Experts of a small language model.
Training: a variant of SOAP for the experts, 1221M tokens, 12651 steps.
Below are experts of layer 3 (counted from 0) of a mixture-of-experts language model. Rows are named down (a neuron's output weights, with its number) and show model dimensions 384-447. Each number is 500 + 40 x the weight over its row's rms, rounded and kept within 0 to 999. Numbers have three digits each.
Before each expert's rows: a language model's description of what the expert responds to. This comes from a sample of Wikipedia text that the model never trained on.

# expert 39
Description: Commas, and, or, but, semicolons and closing parentheses joining clauses or list items in running prose.
down0:489506497488540592546463506494438522449537544513505472514534447424484521455482509509491616576459460468490502406517492483557429492539466503485480579552470527493514461520480440542493438452484514
down1:426521481553472510487459484579522480495518508507494466488460505485486487531520469437492468476544419517440538495454474477419439495521504503459468547453494443465532515550532520495503488471501490
down2:529551522499534505482518529442503489564546425527468498504463510463522462509564534457480408574584507469495486497489505563528469458503485523574470562451477576491444526554508517481474487450516483
down3:544518504477485567507511532499543539503491501525464426522463542505576499506540532546438490457484473458518519472513522541535582547539477522450528500523535531484557469498531464566542505518478467
down4:477538515539465543492452418514515504560463522550512476535488523471462506537473569504519465515535592479571495471522487512462388514495581528411473445515481477479502591494517483489589472521564529
down5:495459483599508498403502542512436509501482491474428505438476586452548527555514496556525544553502516496551602454462497429434517488522525533500586493538496441503505434529492474517486541473525523
down6:489571463504411517428598493506480547494548413524438435489540515526481506575496538506483444474411532496515592512480548471515533486479464511516424458494523499488520450508465523470505479408478449
down7:488523510500506456467483526449475470458497405501500443500442522515469512502540543460561504553527574410482572532490488440481442529511511472487555569486534510465465443556511529495494462535526528
down8:589432502453528488498515543503477494506468482450499479501543509455522548497434501475464427552534517455516455636476542536437539488409490524467468499492564506463444524620495502596427513513492521
down9:499545506470483461499506468542496460469517487523607512448472483537466452467489512510541505436496501592520414480540461544523480530473518550547490420537493488555517484427543472480562520475505546
down10:485483522514469506498439574471512557492443532500516523515498525526443535533478465493527457452426549509414571378476496489438517546504506492487538524426479445489512571471446499434575525490566565
down11:505545580445506575477538487514448500460490486505482479512494487443526461427486479506471487497450535496481575592491529488531521470487470480525453495514530510546436433514426519469471532550445492
down12:452433458400489420565478549550534442565524469510437581424466586525446546566494505571415453541504547520481480511510458550459459486470523503534462500474499411388480487494461542531418510440480520
down13:573460540458520463475470410509494487549503445490479589476531450495506540534497554559501442509462483528455517507428530542404515493527557486432448442441509484481523444561494493527528526518488484
down14:554526522412524545565506474496515547477520395561402550466522494534457524533536434494490480529506480511466555571445584513481542425483428537590492499552543560477467518494501463492500506464498457

# expert 19
Description: Final pieces of foreign surnames and place names, such as Mikhe-il, Záh-lav-ová, Lauterbrunn-en, Kott-ay-am.
down0:522457499453461474465542544448501521466572507447562506524511511471473454578479482481501463547488528452508534484402482540525485462473465548525505531510487506446429474528511523504500463451479521
down1:532542475526453488553505454514516497504458513552586459517482515491509480482541453504509424516482453566414549416498577485499521576520502518503494471509477518473549480484508491517489537547472509
down2:596473472495487502497518446500519474543526482441546519479420535434474534452481504446450459540509503412494479523477482580515526538545515495487491513440555468460507524498497530470449486526605461
down3:443545562509475482557509394497574443433539432476468488544497464487512501603420446493515536476449490542471506514489468460518529518475533445520478550581575509503500494498499542561368492480471530
down4:489376482471506592433523433505540486479497446492542529530511508461432558459498483428506465539472527478478455478529495483537497476530456510493493553526524533446523598423587448437509454479514522
down5:548483436447556491575530531460524490401447525565542532499504521541444500423493493443533520538532519499537538450447414555519462477514511606430451583470462472485537493492532438492581538423556508
down6:505487525546487534476481505440492494478510471525538470509521599490481541479488562511548522485452490434470492518509499427499510460528509486509564476510390528495498510459478464499417510491534465
down7:510480488507432524499488561520555540479529587535525455463490481541507561404509474483499503512455461487504459469518449412509516520580504548485492497531480460479481535490438400518464485422580464
down8:475537467511543471448429478490513518508499431503484564489522581491492456469571530521490547526543537454470471446512464513557482481566549496500468471518558476483527476490539544583449490532537464
down9:505498527557496521502478509534553564483488529522495510547510523529487528415423527500471468470496474512406458556513559505484512425493505452530538470492439488477499410443491497555394537503518474
down10:481536469467475535548536489495478519437499538537431484507432555527551432572458490489589532449467541605480476475460447532492491463512518505480462526465463488564454505523468535453517535507448493
down11:537511561507510513527499497499525531496545522513436554501577524460462545481507534482530493543450497482516484530541480507497475481459527490510565521566503519404494500578554501468449524532499421
down12:475509477496464458484535515465505490545513574520557557526512618537491560466523520441445537535608527467504522407508480501587574502511492519497511501563519489531443553466442483572497551487506520
down13:510527493500507382457509465501504499498443469563473445526425599492536485482515436515469490468494530509489424486567460422580438530531434513526560475425381541463521477517469491499523548526544524
down14:418444461512455503490474482525501490550508476488499496596461589545472495489543541508475391463555455502547500498513498497516418509501494453481528481422463493592481492466518522549538526523451508

# expert 30
Description: Clause commas after nouns, plus the, and, a, and table cell separators in sports rosters and results, such as species, Grillotius.
down0:501539602512494543445434562570501524478464481463533536517463513540535475538442521481470515489486526447473500461487546440525532475530535576501512493470513572470514447509486532567534536475504461
down1:506508519488575540488585503492480460423530595463571519569462441522523428499540479504487458445537508519500487453480507542452521556501489543551477474458559534487522505381545463444553453515462470
down2:527505507492522537424567509522464438504531488515573578459505469463552525545459495515476509502450444548454490493541481540546495441499496552511501533431491478562524436405545479520512497517564526
down3:536485458428453450494516472491566526593520513503532521557498460479508445551514532492527516499508552488476500527498499476471448494506475472494498573420497512532503519482547551493518488547422461
down4:531482561519427498551450537460519464520518463535557510522471546508454501506463522467517418510488477563508510470524487486506407452564426510529475530520435553474453518519531478518472500530474519
down5:475541491503504531436516469448502467495461516509479505555515456494457457539486531485607503486511550425523478516572489498506506471484448496585503519479587468543410487415530476548550510567493479
down6:508524393509499470461431386499422478493475488521536421495419454447505501527543549442558526524555477512470475532482505489477543490544480518513489481468567474494502391574533499587530529488561488
down7:589462508441478610417494470532486501574442532490468475523484571491435532573488448492536502540543506514560544465481467471574573468466505520537522453475459483514533613508485458498491464482510536
down8:532535478504632546525430515425474460489462502448469498502517568457514555483567481520545521435567439559520482469509497479482426517519498505499487433504513486543422545475517435548480465481456437
down9:550559486527549436464466460547556520537473496481415463523534485501544524489492429505459562494551510503506540408500419446578521497464512436492474480524472551423501435520510462595508520488504474
down10:403508513560544587474523458496481524481493521525547548533389481593563538510547448584499515471483543481512471489449460500486437532488488503557496458503555478427492465397454461518542465536516426
down11:493499458503426500458502506504516532514562544482551532504531486523451469549546461523580497539498556516511443497543473501482513473418417500482505490544499494502553525502440516432567487451464551
down12:453549506493474478487446457502505498589497544484506505518457559515495480534566564528505460398542505499467490498554497485481541499508504515467511468447542480472531501529477508497499533462535453
down13:486464515546542458533477548492515496495438501444546522513493517472545500523455508520511480521458534527543510500515528514435485445457561565451464530525466478488503517419505517495579464548527452
down14:420599512520480514534584541489502465439427474415461480481476564481518501457562514506489554484491518498474501475503480513442478531464450566505449503533477482485576535526485523484496544421459506

# expert 23
Description: Verbs and infinitive to in narrative and plot text, often after he or they, such as try to, announced, answers, directed.
down0:534452446480534507541507533517471521536547587481495523536497466480507523544577557509512529474456486477517528478547491512538487480491526524624548560465493477559487536494512543499467459505611459
down1:576483525515443540482511513522483467572478521523533527434529560492453487476498501423489459562555464483460524526528496509504439504581475523550506489492424557547524580422510444565546495492495520
down2:464487509422503511523478471534504468449509443504495554436454469526441529472487378448539497455518568479470565534559445540469442499474477474511498471489551482553512561472570512438487448487573575
down3:560481473513447479460485561530486545418492501450445480508543555520494541516403509490557493439497564535518515410474451474465593504491570529473511450553565457611603480545506533516407430570507480
down4:535489535494514506496516530468531637562486472472562531504540468548512485464451469523522549529520516449552505508533512493469525480492460562486442605519486475536507507436504476534544518509571524
down5:540513535447487557559500526497459410523449473553498453465501529436555504565590562526512508554491534556513458522542463555513510549467524462540484439482480450527520515531508518546505485455546587
down6:566511497557490464518471457514482516536479426477487514441357460498521557494504477524549477371531516510504520521458515568475464562533482505513535496530502561477485507513484489481566554524538526
down7:518420509510497407473542571446502479475516508512450474559458469485529519552502493383408562545557458519470491456488473508474550562460483532526547556488509518529522465455475502533502466509548438
down8:560496512542476504535444543454493489519471545563491481469444544513464470494468424499552511561515463513529509564439425456592499466513508538463472604511505490499480464547481574514560548434476458
down9:417522463431490535424506500490492533524436498539556472531572493427577493479506523467471507535539517581492513543546453476507516500516417500500546480488519400537488496443523489533495507469439492
down10:501484550523475549545515489598509461445464498474473467420516386570471495527513511527475574458555458502513435504487491433429494486479478464489491500556516529464462435557516496510510486514494524
down11:549521447554556567543514496498526498607500555518463486587553470448563477467471517500498497434486536529544488496513487489537446497502522530541469557476445470536504531471507517507447502557487470
down12:425447550465518520510495537456442515480498537498532506444542487560432523518528614500510493459470524471461463447548473507497463485516477509495502498452481448526468531470479549506484566522494462
down13:481411563505492499548541522529477513461504537486507494456496421525489508540530456442554458477522477522521547508500475479509499542535531553447511539507607544550482437520456418484500543512491513
down14:532456514532465533550527482458461563517485586470526430501499480415453500515462515509493516498463542569454519477458428480576516509472480472543488524520510450580452484456410463522496499471484493

# expert 9
Description: Short word-piece syllables inside proper names and uncommon words, like Tit-agar-h, Mat-ad, beat-ification, Miss-iss-ippi, Ind-ira.
down0:579410517522470535498509532469478475509440568507464559465448463510548525485518535495494463491453505501543540531525546541450536524545475589582519502469482450500516567446511525482495513452518621
down1:484508552440528457515521512498513492490443522513479523472542478489450523485460467455523531490425520535486555514493510409576566514544392450579509467548412509415494481522517434464505543526484526
down2:465504445451491469509462472483519505552522521521511552495473446500525488567542522478493499419500498475564453485480552494463461506468494488510489465488558584500475513494542459483476423482448494
down3:478528451491470537517502523480523558568498580483515552517491481590492427484447485459491480494520535456613470569554501478467422488554487498484527539560508467594548445497516528465466522557571509
down4:511539598474534517435538541492509549488550566501505622433507510536437453505479556492482554582543491534534538492342539466503533489500519524485504562536522584516539493461457512478521460441576530
down5:564488493474444490459458469453490517518455524497480504481503393508502516500487452468450539495499530473501487406445486494516482497436531489501532477531532464490484581546467532491535500545470509
down6:543513489490526543472474470530425553478527523596491519498512506510520454460465536519499539463491496452482460456520556501521508511465491521494521506563557513421494530505475510495510448482467452
down7:466409422497448587555507608535557527457488549508519544526475519525565446477492491469517543498460519554501514408507454520494492525485568481536525604528500524509509510572452478541612529506482552
down8:491558462512569467503503427541486502441506574493461454542473556460586633501554543424484474465483553440509474523451477485490514510514517543466517449521444489490508580450506446545545486455579487
down9:507495495523569411501447498445501560509515471428536485482529546465451493513481510463455597483473542539454539509478492475440464442450539499504545562502505484470513471450458466465495480461499461
down10:382489447460512540507446457518531559436511481530539565497484540468493493532503526480506513438484498503541488550509585470498470427436547427473452561529525442483573521494416462466522493446550496
down11:534474502529503488606475417543553485522497486478506585414523480493500527491521379509517501507466460417449523571530474479489639469512456543586511447565477475513522582481511535523554493488466578
down12:575475509554452406494552476492592495459492480498519536527513461493476585575509517476371546460552489421517485503465492473480517518498506509540514434416527437526568517504527544541502511520576479
down13:519523496563522526550549447561517536434574506565584516488512502526464526455505466515508514501551460479508547538521485542522488508483424509514492548532453552533549493505564537571510533575587513
down14:526547491442489539501498463525520513567443485522521490458548475459403450507478504478498547519494497519451467452489568485451596499488454553484512499454540503507536517570528482534549481503520544

# expert 16
Description: Dollar signs before amounts, pronoun objects like him, them, particles up, out, and words like contract, money, rights in transaction news.
down0:524536510465414510495469498463448396504535461514434537392503529559466474504458524533542542466452467576454452517498567435456518556504556531475483455483482497502465483531550623503426529483525515
down1:506487494514461549528517489531500495507512515488445509488467499460484581538555528488492508514486471503527529528505564501453509485482491521474434511489416563525520508528511526451503511437494539
down2:522510533505456588612529512462475511522507572550562525478522485472495495482502488489538497573454548478468487452495394518510525555441560444524516499523508384534458456419473566483486515511465499
down3:476488529477455516536527462521436570516475511434534503576440479562499532438519437539488412516508561460532546496521516513562485525565463530555572471500537472490535479513459498581549442569487460
down4:452479544544558503509536492536559497508556538363565455573457438416513469492536486508439418502486447485497505505432528510588532454489527510561502514547535469509493533507513544378492485493531454
down5:525441451506531524460483532454532551568423442477500470530468529615437498515510449435476471540560592549471480500545512512544535496481544515472446552424530524575442492498455534502445488561486468
down6:565453552544491487495494498512534606495515501537516502483512442526546541456465438459455534508571554491466504531556535457497525494534428539465481456477412498521521502507516459447512535441523538
down7:521491519532539551466473522513509496528471504506522432588437489500518467500526536498514521508556468447455552508465514520536561463463526494525522521513524448494556548451414467422418485495526543
down8:527442443528427457482449518515527531498459525452470581513516569475469452455473564562569479540551478541546431490494482556523523517524489472574517489444476502536569426515519471459505481539507509
down9:545474531454595451463511547482540560533440478531496505481541513548459529474528464535505536512469506490584505515563509542541483523539500513597445492544522532524546553549553546543530491511571464
down10:475505438573456525524466476469522508534483524461501544485558539470518461403512514539489498498490460519477503513477536556533421534490570445630514475512511523426539488563504543536482534507455541
down11:460528538551471534521536525463530465479563511485471434476528455497587486518520429515444509478471451522472471471558504532512535523499503470578540509446563472488479421486422584503475513480479517
down12:561450429419528555508502465431541508494550449557548457405496424511546496517480446484517544491470529410538545482435532632510501524463541490470511495572507478455472523448447488459538513496505474
down13:553453495486407524496518420406545472486483492506496525439477455565502479491527447514491435443464538528527505517478540480476502448486514537494475465564568480519465488520504460707494520462415441
down14:482514555484539491519472514500498470501493467450510513505565423529451489443567574508510510508545547487494444538493496500485538551501454446458479526521488514479527449537506535498430536469448509

# expert 18
Description: Commas, often thousands separators in numbers like 32,988, or after dates and places, plus table row ends, semicolons and closing parentheses.
down0:505551468496530467459394524455466498507439482482465485508439504482503518496465482496533452469506546478469503527537610531428480536521502529448471466498496448459474518423497458478467458519515573
down1:493405499525523512528572506458493579507513496481468553550508482422552432456507468527539504495516504534481501520467514520435430522516483542525422514528551555414499498490521519519555463461488439
down2:582525483496551515571542547490474462476504548489532460519497501442512494564476461477541513509536448502506491552528451509512533495478489600506545504563496521489569480420520551561519520536473465
down3:420485472559515448495571483542520572461503538483545499467487461495512506422498543415558517538419527440467499498471456545448555546469526469431526447531473413511475430492513546485459518558459486
down4:499589548497522562556480493475525454511496499546567483447453521495440466598536435495496461520547448526589527441479518503518519468500523498470546553502465527504521557457470591553550472482569470
down5:588545474512487522475529483426499565496546510450454486500527500467513501443523469491477529575584519502469533529434488482561510468512473510474546456497536511514537554424522444474490556547508537
down6:488528540462390453462526494531559514499518454499520424494491475496431511496493469470508459501512555511506513551500515524520505513515525474545517472547479534543554532459469491506609469508464500
down7:514538535498462515466460516558482477523503538507453476607473508526543475502522442577445539527639426528468525474523489465477501490538505567421475484477487511433549479426513456469498573474467484
down8:458565496532407513477430488567540485470533506475522499474472443464489520460498394518481540504527501570494540522501497521522483482485475527510459544515523501521547526490493496464515501520585581
down9:522471550465536532506583498516443504532520464521476477497434588512491470505480501471465535505453498574490543518463537577437506487506471497564525463462463463526559482510502534506466508572457528
down10:593446513487442501499494495516436487507521559475570497505463490434520486528468487472524564541501418499421539499480530542527496473525533536539470540491563522575491570475550484573452533468508493
down11:526448507488442538510485528437531551580548487483469535473551483548479538453503531506497527460509563467570443446579481503539599554473439527418534576500498534493429513517472509503521454421521451
down12:561493465474561482509479453505456490512506573502575494526494492535547467460507530423495506507448474498455518446519521496547508553463501473594517460467487445488545538445463487411518539537513514
down13:451468503462561483458476540527523425491514477503489499460488512510495545469440526569466524450470532541479498511497418529564546428453500511496504480488555483504524516542494540498556482512460468
down14:492524484463488460393523571448467473515456605516503505477465521457539496473574418454538554482623506508470487497474532452414441573517498547441477516460493521501447470459473564462516418511460501

# expert 44
Description: Single digits and digit groups inside numbers, figures, years and tables, e.g. 250 cc, 3.7, 20,000, 2022–23.
down0:536467577523491516456516597499517482561493454502536503479509518565538514492536500406494514510513548493522503550453575464485586498505499465526449505457489553522574481487514544583504517474471521
down1:503472478574549519562465526472487441491509502423503493467522570465535561537571431490489461489501550477557434536520506455400518504483529528515493506522424443520454478543506494594462522574525497
down2:535492487484485557491463467535480454529533453521518466496547516426491484454505495567493523483465545501526530471538463466482457550399512515518517460503556494549503479511543480469486496487484507
down3:461529555503494478490483516547481535470489479503547429487477485517600465454455532555584517458477535548557451410544492522553452486559497440488496507509554464447512488486544478534458531488527485
down4:386543476554467507502612517502541558528512466495446445509444401516488557528477505483500489503527517528547562559534496500521573407571510512483511465551497544499562479492482510512492490512493511
down5:502469554497510598506458471524441544505542523540485555473563528530525533475540467458530442485417471537526437493428460566477447464487546559532498536503474516541438485505476457543472506529495526
down6:410524456587511490506456536512510501511476475460554472568578540463471488457497564488475523505483528429516528428429589492514493498502444556513610584446452529463600500503454517488516512549456504
down7:550577507518501563502493483497542453575512467526454527546536500483542537449484496457544530443505475603567517479549491465496454516540524528531546551471475406518487493512478502464434531485441434
down8:561525527450531507483557526486423569491440456505526570566512502551548472390492471505451516537492395533492503518591495523500538492504556509537477485534531482524432505585496538485514554448526469
down9:475509463533485498480535458501481487478520494524519449529449455455498585555493486468481491563495546546570507491455536449439587512557486416493498591474574513495505499460506492433524538565529479
down10:519466517456504526467468433497411472601518529468474545525542440559470432482530562525429468438514491512538563572444549548522471558484472417488466484490560566468595514518513458493511505476490515
down11:496467560471450521448500447463503479486481511471481572443542591537442457520507490463517457516493486446467507532415568479527490518546457441462496503478522473616481538477510451507511587497505478
down12:510463532529508441561455487503488412516535529483490464465464482460514500440460551480484576551528474510540550465449543540500490440471520605541490519422533555474571481514512508518457473494521413
down13:544521536573554528466417588484495476442517473480614505522505494548448458463481518505506510513507481576549523451548502490492491482499474511503525510518446524477546602428482531557551472513457519
down14:465544504487473470506578536528505534429490531473450470526487507504545560459522438523590475508477535493538474487526502544538480536474500472526512523550493474512499470507548557468497521506504536

# expert 34
Description: Single capital letters or opening capitals of names and acronyms, such as K in KEGG, J in JSME, Ch, Bang, plus == headers.
down0:567471537482555492517560507414405460437500443509534526433494510558496507560561488512460520511539450458512513445529505488480468554408544533434433530475518545518492493453502470400509510487479563
down1:546515508476463536473524553427544541422468532505434518536537566494473423470518497465531500507476522546507505545505533603438500588488413460498477466464519488486509440529429496485493503498429470
down2:505492514508522476546487492476643537460491439502472501479472516445526535531455460491530493477503468454421502432504495594520450443490482454489538486513552483511528546520462503411486464469474476
down3:476458509503505486525520587455523480515509571516522533642443512493515531567566486519526497496407565496460467505475531504552599495479466521534505443521428573533578498590552563487504499533416474
down4:447484544554445533508515511557449487583535419490504529516506467456577477474503511484577586486467465550503461478507516552450499498469523560512483455498469382486456467518564456447528549453509530
down5:502473469455380520514559535453517505500589528449491523562498536442534493472521474449543469496544483475478476545429491449522516458523489404570542530515423514586495493430507487490510547554478567
down6:504474531525506455435522529398509491460523504498561536502551510484516457515472571484492491474489535563512624430511441494496510470501458472467529553565531497540399587427518551535505500470397493
down7:512524451452489516469514495533538521547475555514557581562516520546513491521471477446570451494454476540563482447472485470544495542522458443451456469467493530652453463529524506522491542449484519
down8:482509544496421492469518464562514489470514522565545494445467612473532475527457496480471481484486414540489565491502540449471576546445530535513524519450480431425459507551545489497493521466525505
down9:492549555468463504524461483438569441555571468465535497531394435569557444487469495555460500510538524601528489450468496540482532560490549443485511496536583467474538495474504591487464445474495564
down10:520507524452513479462528453521446461473519489453534540455542396545491520512524498522581555565517620423487529437556533542528549512514530419524457499528479477551511471536528469486466492483462485
down11:571513500548490585499482476443505529556604401503505552460544499520475543579507511469518569461490470492504490515522421431479540496483537492525497551485565483511566459483505491513487485527483462
down12:550516479542449461532553492500493548484511496489517530457482498605494492492511498443556545466502505541477524506553459406506500442512562550524507514524469481504506425450494517476520509497514522
down13:399496480514467498515506496421537521513464508494577578456521479496494516518574519527553528548510495508479458537529528540549545455472525464565464463424491505508511523491472488435525509437419567
down14:579456454472532434487486564500512449527509492519451527521442606508500432448453504477529410528518448485470486464510387441527442554480505538496444537422489489579504421467556454529495527479454467

# expert 5
Description: Names, team names, positions and symbols in result and squad tables, such as DF, Arsenal, BJP, +, and first names of players.
down0:427514490470514489454531466558517449439458515487516455494515441534470501527471580548505475491496465551519546571580564524534491484455550552411542488474488470599548468529520485512497472428404425
down1:519484543502525436557457578511489478547485485439410497612444498531479536556483442460551474587519526482491518515518557503542491615499480537450561503497505510473465473453531488512499483496490554
down2:476519481465511447529510403469513468584508463511456546506544486490498450541513494451551482523475525474483490451507478503498465471546524523522500470520476431537504507563428423528515549539474563
down3:461478504475485523496541490452608523507529513500509534527485459514450467516541422547487476533544444489493565511455515484569491536529504525469460511441516499544542461510476509442505528475445494
down4:519503510507551532441539447569553548411508486451570424491396379459421451506450516541579485495513487497466541574505499473546493501505578481470522504559505511505479457496444420480523451485532497
down5:551512456523473513484515552512504465567481508532564533471547495529532469499518519539481543560392504513495490489483493535552494470419524449443538478495516448543525487509448516510505532501511518
down6:509408489515497540467516499493524488448525469528486524476486499414481487475439453468465522504456438513516508528450464484472533508502571478526490423470517558514477503473485464498504517508512497
down7:485481533488575504447557535477465571522509469488403468587476536505478560485508432537495529506559457515547557546494542482466509486454478534530499508577532553489494493489463534564489397580495553
down8:501448510503552522455464524544501498589502562468527480440485479471530519481505520496498536537546518466498498504495476468586550459485514466450476547509582498506465562505469471512493437483484524
down9:503496545481467560538560509496523449520480509529458496453544560529529424485511496509524467486442473544405515505560449516456483483511569508507436541492461490532464437489471481522443523447472492
down10:481473476448496534557558519485469467481533517518437549461440464500503511559513513468494492450603460453515562470487574478454431499474510447484526581516561484443484508462420474541437506471500555
down11:530497526496446541519509501499474524536515552468522430393497583478558548542455500525564449459518487539528441483496589453530574493540565610492443464514483569504519393563499492519580470497429500
down12:539527529447545492565526441553539509488511532503524475509533425537481468521536597547470486497460604509467526443492556443467485460477500499445512475508524468446425527501521462514508526497481547
down13:491524572467514558471459516505541551497461536422473442514505553503596497485533472533543473533509532493436541536528508514454524510510462586458450503491485494465506446538522522526537459448447516
down14:496511573456512448584448518500559522602506497488557470499485430500490525507493554523501469547491551488493455454541503508387495445557492530466511545537462472506543533472513443491469511553568465

# expert 11
Description: Short consonant-led pieces early in rare names and words, often right after a capital letter, such as E-ag-les, Or-g-ena, Con-stan-ța.
down0:585535446477430585475496539460479490546501520537498516506471535531506603537504432433572494492470537460530494481478434573491507521505401461556485434501505500563477571534548477489509529424521537
down1:527471556470571466617433510494472498432547459523583545518500500421499522488486570578501569469553427554469490499535517521457553483522445526495555448467512530487493513533561509577466531545460548
down2:540543540436509572553489441438503469552472489471508562528512446482529463435513498464533513515471538458490524590483507492495467497530439459539536538554475519492509612452546447476515564477536537
down3:469537477502546495464429446521429472463521541521528502461367436513482536515526435532451470544530477573512610499519520477448506573491475460517469468499526486555498405534506503476561496499523538
down4:484429498563519522533523435481432515473491488468459491516500475471513493543486474480490487540523442466467464493438451572550437539436526514494491537487518510489525603464514553529463494515510517
down5:451450491532516534507518464562506511517509466539435561485523546461477428514606503528486512561562513561470485493480503445517438472549487431492481520497509474504524426493498534539525512471570537
down6:548543468518531465550436447489467514502466503431566558501565530555456491533496508412497489493480450484511467455461501387522491482529514484512514504560580450482412468512574485516463480564580568
down7:504472508484545551478536594529538496481451495421537450519558538510526456502514496527492517467501461502516423535463538523446483493434531543445484471506540583420469480501523544437469537583473513
down8:475497491489478472518465439499483502531477484529472553462507464484435564429538518497469520501433512531457465409472473481529434503511569456567567518475563537547479507533546458496437569546544488
down9:454454497476461489543615563551522525432524550484556474477506515462483517495474463456518505480424513514473518493504482488505563426459450445499518524520501496417552497460462491521535578501538476
down10:497446468540556578471544521459505485518457430494541550487513467457504465516461513448512481449468516520509542538572512500530577537473513484528488482473483506577458565448551428421477562554508545
down11:507567501467485548479468545507452430460522485548489418544483445557443572451512477554512557487470456566473486534536468523477511470583429513494520516477516489512499484517552563452507526436518558
down12:468524524473561528504472507558424500549505487549551426544494550506432503552416478540537508455488493538491528540508551626506451489487494490505558452524492498520589532466568542408429561483430508
down13:459553537527498472471470487473450471565466523398499445562488473578570509441503483514501512502517514487560517496468540494527548475468478518528441474471475564490462501472520434540508478519500410
down14:430517542486506492500546503549424527415509572498510486475430501472467498476555534450441507543493440556551516496483446402468507530497500438408502510475516545581472470467507473492499574454505507

# expert 42
Description: Plural and verb suffix pieces at word ends, such as s, es, ers, ings, ions, as in URLs, attorneys, robes, analysts.
down0:529531497441492476489569480458426431466550519505531485476514554412480486443444501534446463444573482424485501517474482486498508435432445509547507488454461484576563507478568482460490566512513522
down1:462554463418429451430462554491518517476488505536440570443485529519475490478549527525493470585545559444475471490552542480565419504461520501511534398409495518496538527569475513536553511528448486
down2:516512544490550474529498500505521562417472458396418507464467503474499458555582470436567489478455537486563475425483485529486465457433474512445457513482537493491458480458510534497426525495545464
down3:457442505582518559524547487549488448537447483565514543443480498500527504483556504463493476493494601516502503528482464510463528533534536541431533541495468546498524546488565501475527444495447503
down4:530509536461513546472418521485518519450526482515520487553495510491498550556603460451513507493534420531537415430429477529518486526492428537471540497514548512477504552491543464540497451421535529
down5:474514509526532477577519479517504510428581442559461412555477495589519401515521472488479456522554578457494461488485499472481441519488605504537467534546479487520531468482471550520523521466486453
down6:489500533520516556487516444524512461502435551512507526546541498510502500513554478438511495518470486497512440465530545562546506460527502504510436468523494416469518585533498458592530472443464491
down7:525496483592507433464486445459471466616476488484486434559507523445430510452440498482488672500519431516553490510462493540513477481464432518553453438541516476521560426489536447453441517522513552
down8:444497489485486477470541472487530515513502482427533507447473461468530551504450507444475550511470555485465480539536545483533465492455483468471498543500432486506540469542450491499532488583461455
down9:532465446461494480445516493526499495480516501475526484474618548525513434494464499472542556490483561450526473449492502503585500524518482493494546478484549458445488571505505485514525483523530507
down10:463455469512589491547505416535567532468517444492487489544497487496462494599517447481508552462477511522561424510468490494455471597461465558478449500462438493526506482578412454485466574493520480
down11:494520521478508447437527504517577435537482573487508456512472479544487440436498463492498549470570526506503533474557466494501486425510584465488420477425509518520499549503493465496508559470510475
down12:461355483552459461493453473535454500515529449444490533376485507492447504510490538494469496534525540471555532480507536501489574506521420542505577484480487551454510535494504541488456502513511547
down13:437477520488556539510514453532446575437512456528547448549562503549497428452491453484547484491427515499545480626594519511475492445538432462551450547495487563455540444444489523461548490527529559
down14:405518459474537463458518503523435537493526538493482460504511494510507520487418492508501505562524507547497526549592493495513521457514468481526562497535468538482579372438496474454455504495486452